config = dict(
    num_hidden_layers=8,
    hidden_act='cubed_relu',
    router_score='sigmoid',
    learning_rate=0.00947,
    batch_tokens=65536,
    train_tokens=293600000,
)
Below are experts of layer 3 (counted from 0) of a mixture-of-experts language model. Rows are named router (the router's row for the expert), up (a neuron's input weights, with its number), down (a neuron's output weights, with its number) and show model dimensions 0-95. Each number is 500 + 50 x the weight over its row's rms, rounded and kept within 0 to 999. Numbers have three digits each.
After each expert's rows: "comes after" lists some tokens at least twice as common just before its tokens as in all text; "comes before" lists some tokens at least twice as common just after its tokens as in all text. This comes from a sample of Wikipedia text that the model never trained on. Tokens count by the router's weight.

# expert 39
router:592421537445504438438542529449495586474550548470493474539538586440432515476506534610409476522455429547529431548525569523432415536514506479554493461493543550415432486503503490490416499438473438442417508417560461529452511441461417496576450520424463498498525558525499533521425530528492454586
up0:612519528474515444432475585394582413484551471521405548478485445491521559478459472452459459530534501511541539536573454554583396342475496522519555546519469475535489493539470466489514582565482515506459456508459564466569548388491474476550512503481492527531516557511394529582487508449509531421
down0:577470471577467569600461485511476462477595508442500535366554500516620519424395532493490411573572562565472558469511508489479604545514453454500583451544434469548486504552450459536469536441529456584432533425503537488583562498558491472485505474499494519486457545518485461426550503589566565530
comes after: " ", " |", "20", "19", "|", "–"
comes before: "20", "19", " |", "–", ".", "0"

# expert 12
router:494502624542519489480490515485491561508519546464493505430592542469445437532493569599507524532534491511533505504500521603461386564454486450553597413455502525461380510512543497463462548491404547549538550551545502566452482461454557556431487519391532463520482600480439542550499488499474399518
up0:500487481474435539503436476486513484507552572468529439446520470559550426597371524564509466534542522473496436450407557413475490518418524521455513495541480492440477517452448488460440505513436501540462481507498433518385469519507494500473556493440399505578463477477520423411481389541487406534
down0:503543417435563649583401358539486550550487402501514418462526557360552558518508453525529543595484474470485463445463473532494494433520444540566427483466436566538504464477492492503483512514552493514422510572529432502487533530483468483599446560497484491463484445494482447510483431525519571526
comes after: " |", " |\n", ")", "0", "1", " —"
comes before: " ", "|", " —", " +", " −", " L"

# expert 10
router:562414595441499466564462535546535545438540507500418497429490507520440493580539639520417430494524472475472457545502512524491489483488511439623496429457523500500450482533506462517488564486524528541455499486571468544470491449486459582516403493435447599536433574476440501597470513597558498555
up0:519449485575469543533511496514480485493446549508474528497494486517518589473506461500525462449518404523507533446481455398527495557470487428453534500584572520458526510469459581441455537542506518442477469533423371542485517528464513433474494499617549526620572575458529539446429492517505543500
down0:487505469570546493593506467531489458509539517586477518551429556527524444574516564481483530447410562510519482514492541583501596412502475357612440519522572529567518458477500481529551550494474544495478504470537431507512437438512442541443478500504499507457469508527609523563491560551464471539
comes after: " |", " ", "0", ".", ";", "1"
comes before: " |", " ", "0", "1", ".", " |\n"

# expert 40
router:563497621500501494457547473508587498487475514462509481419525498422424471514538513588483491551578515415527514449484598589500415598454492477577527445518539496420440404529459461502563583405459510515481573489516525565495478507502485454448501491497432521513397486453539486594403549490473504505
up0:492436557581482444491548498439553466548520491469552461553485462431560414470534498535515576568467495420496485556513474527530495558504468445532403435612534480500508534595511435460485533481551478466565568439469475548448496481490542520470577505581437569433494563494518553620457453393491444423
down0:448519425597422453519416532557536427465511462586529476565535560574396545613521481471563457498489529489442401387540642503473428569456508441483557404481430535549501471468550544519516436522523523493471495558462501463601515497557512475408498438482541469432580522464501434521516513550413601436
comes after: " |", " the", "|", " a", "'s", " first"
comes before: " |", " of", " |\n", ":", "ing", "s"

# expert 48
router:475488569498540412500461504563526577433546551466509483431509550489476454478543622512507506522566457459513501515568548574433424577451570474577515419399474486481374479518512482493521529507398501535509523548500549608458454498488549547469455490414484513504480517482433592604496493504523469505
up0:587508505480547411500532575445554522473478553475524504501539392444510453449541537490535520448548466548457462525615491603549397531465620449489497440485461494481441592507427387562589431534555448557535539403492447483428529419514594455534428406474495532508474537426543510456448508465507466470
down0:524497478477392408541505472474516542513553508424598451574470474459540522508560462432536372485472484404478559504514542590578466469503481466499478503488478411482573527512524541451462466500556506510498594532548524483511454525540398464534529452545536481407509462545527473503462507479582571434
comes after: " |", " ", "0", " |\n", "1", ";"
comes before: " ", "|", " |", " |\n", "0", "1"

# expert 6
router:531503532497495470463492615460571526413441499455515434353572566455469400531506556482501406601449470513527519440549561467489510596505510512543456531409553546458573375515573459544461554452489408474455535507509556491546506450521433587505473438496442575456460541533533524529457540509509395534
up0:500496409425453490476666551560594501559487506572420461566515520530524612429545531453502452508599542387451490600460566499452506519482504519450493607502442461475428501458543552511440504461566550491568484498455521567474459532492395506506564521512554519469512484528474584433534564543518478562
down0:484483563591485551503489411481511542514432456394523597585447540534459430536518522508406500519563524529585517454561460517508559512476471555479552458557409437565571577549493481514555448539510533463422535458588484499479452559544545521442413448530468375515459471501559335537491462466461566501
comes after: "19", "20", " the", " a", "18", "'s"
comes before: " of", ",", ".", " in", ".\n\n", " and"

# expert 0
router:463510571494491441560456515485499520465533565478444480457573568509468529494516598560536529547518481525531538515522528586443400560436480439557563410384492513504416474527548410521439572504399472554499533554552464550467484491449515560427491519427561479463438590552485542517510527506451378515
up0:409474509557512481547451630550540486492495481455504443443510575530434441606488547458568493461539569473502543547465529489428476550468608502550442364391538443542529574474510475462553559455516555477431517536454440522449637433433527464499504497367497465516525521535496424414442528532458537492
down0:431487513525521457517449479545472510530506541511515509445487342555516485515389489556502447533549585447539467509536519585529485456473466568441573615507552505574514605547515549534475484552423478503556496529504528497520525524527460569487571383444614556478434590462540474540569418511502608543
comes after: " |\n", "0", ")", "1", "2", "3"
comes before: " ", " —", " \"", " +", " L", " W"

# expert 36
router:574460599376512455521547537478616589452524558473444499501567528477506466531559548548448480530509538483548467541572594468457466519592547510613606475431614494491477419515443458466379542439469500466419501426591554541462469468464390538514426508521464552533417543510510468520388536494455458618
up0:535438526515446521466562484467543514505479585508554492485362506509526504627463460608553455487416525476571474537465512388438487509547417586517442551499526499549513524529474448478469488488466557494469549425476529547454404466503476453568443508496489466517468487474507416511451457497461478602
down0:449521542497532470461545511603552535577503546471557441495520506487484499505563522487498608490540460501416496547550525508567467391571558587489507526485543529485572434359613547497401420491445484470515440500444513418473618464567535576496581504531453478486605573430480517505525532525478439485
comes after: " ", "20", "19", "–", ".", "18"
comes before: " |", "–", ".", ",", "0", " |\n"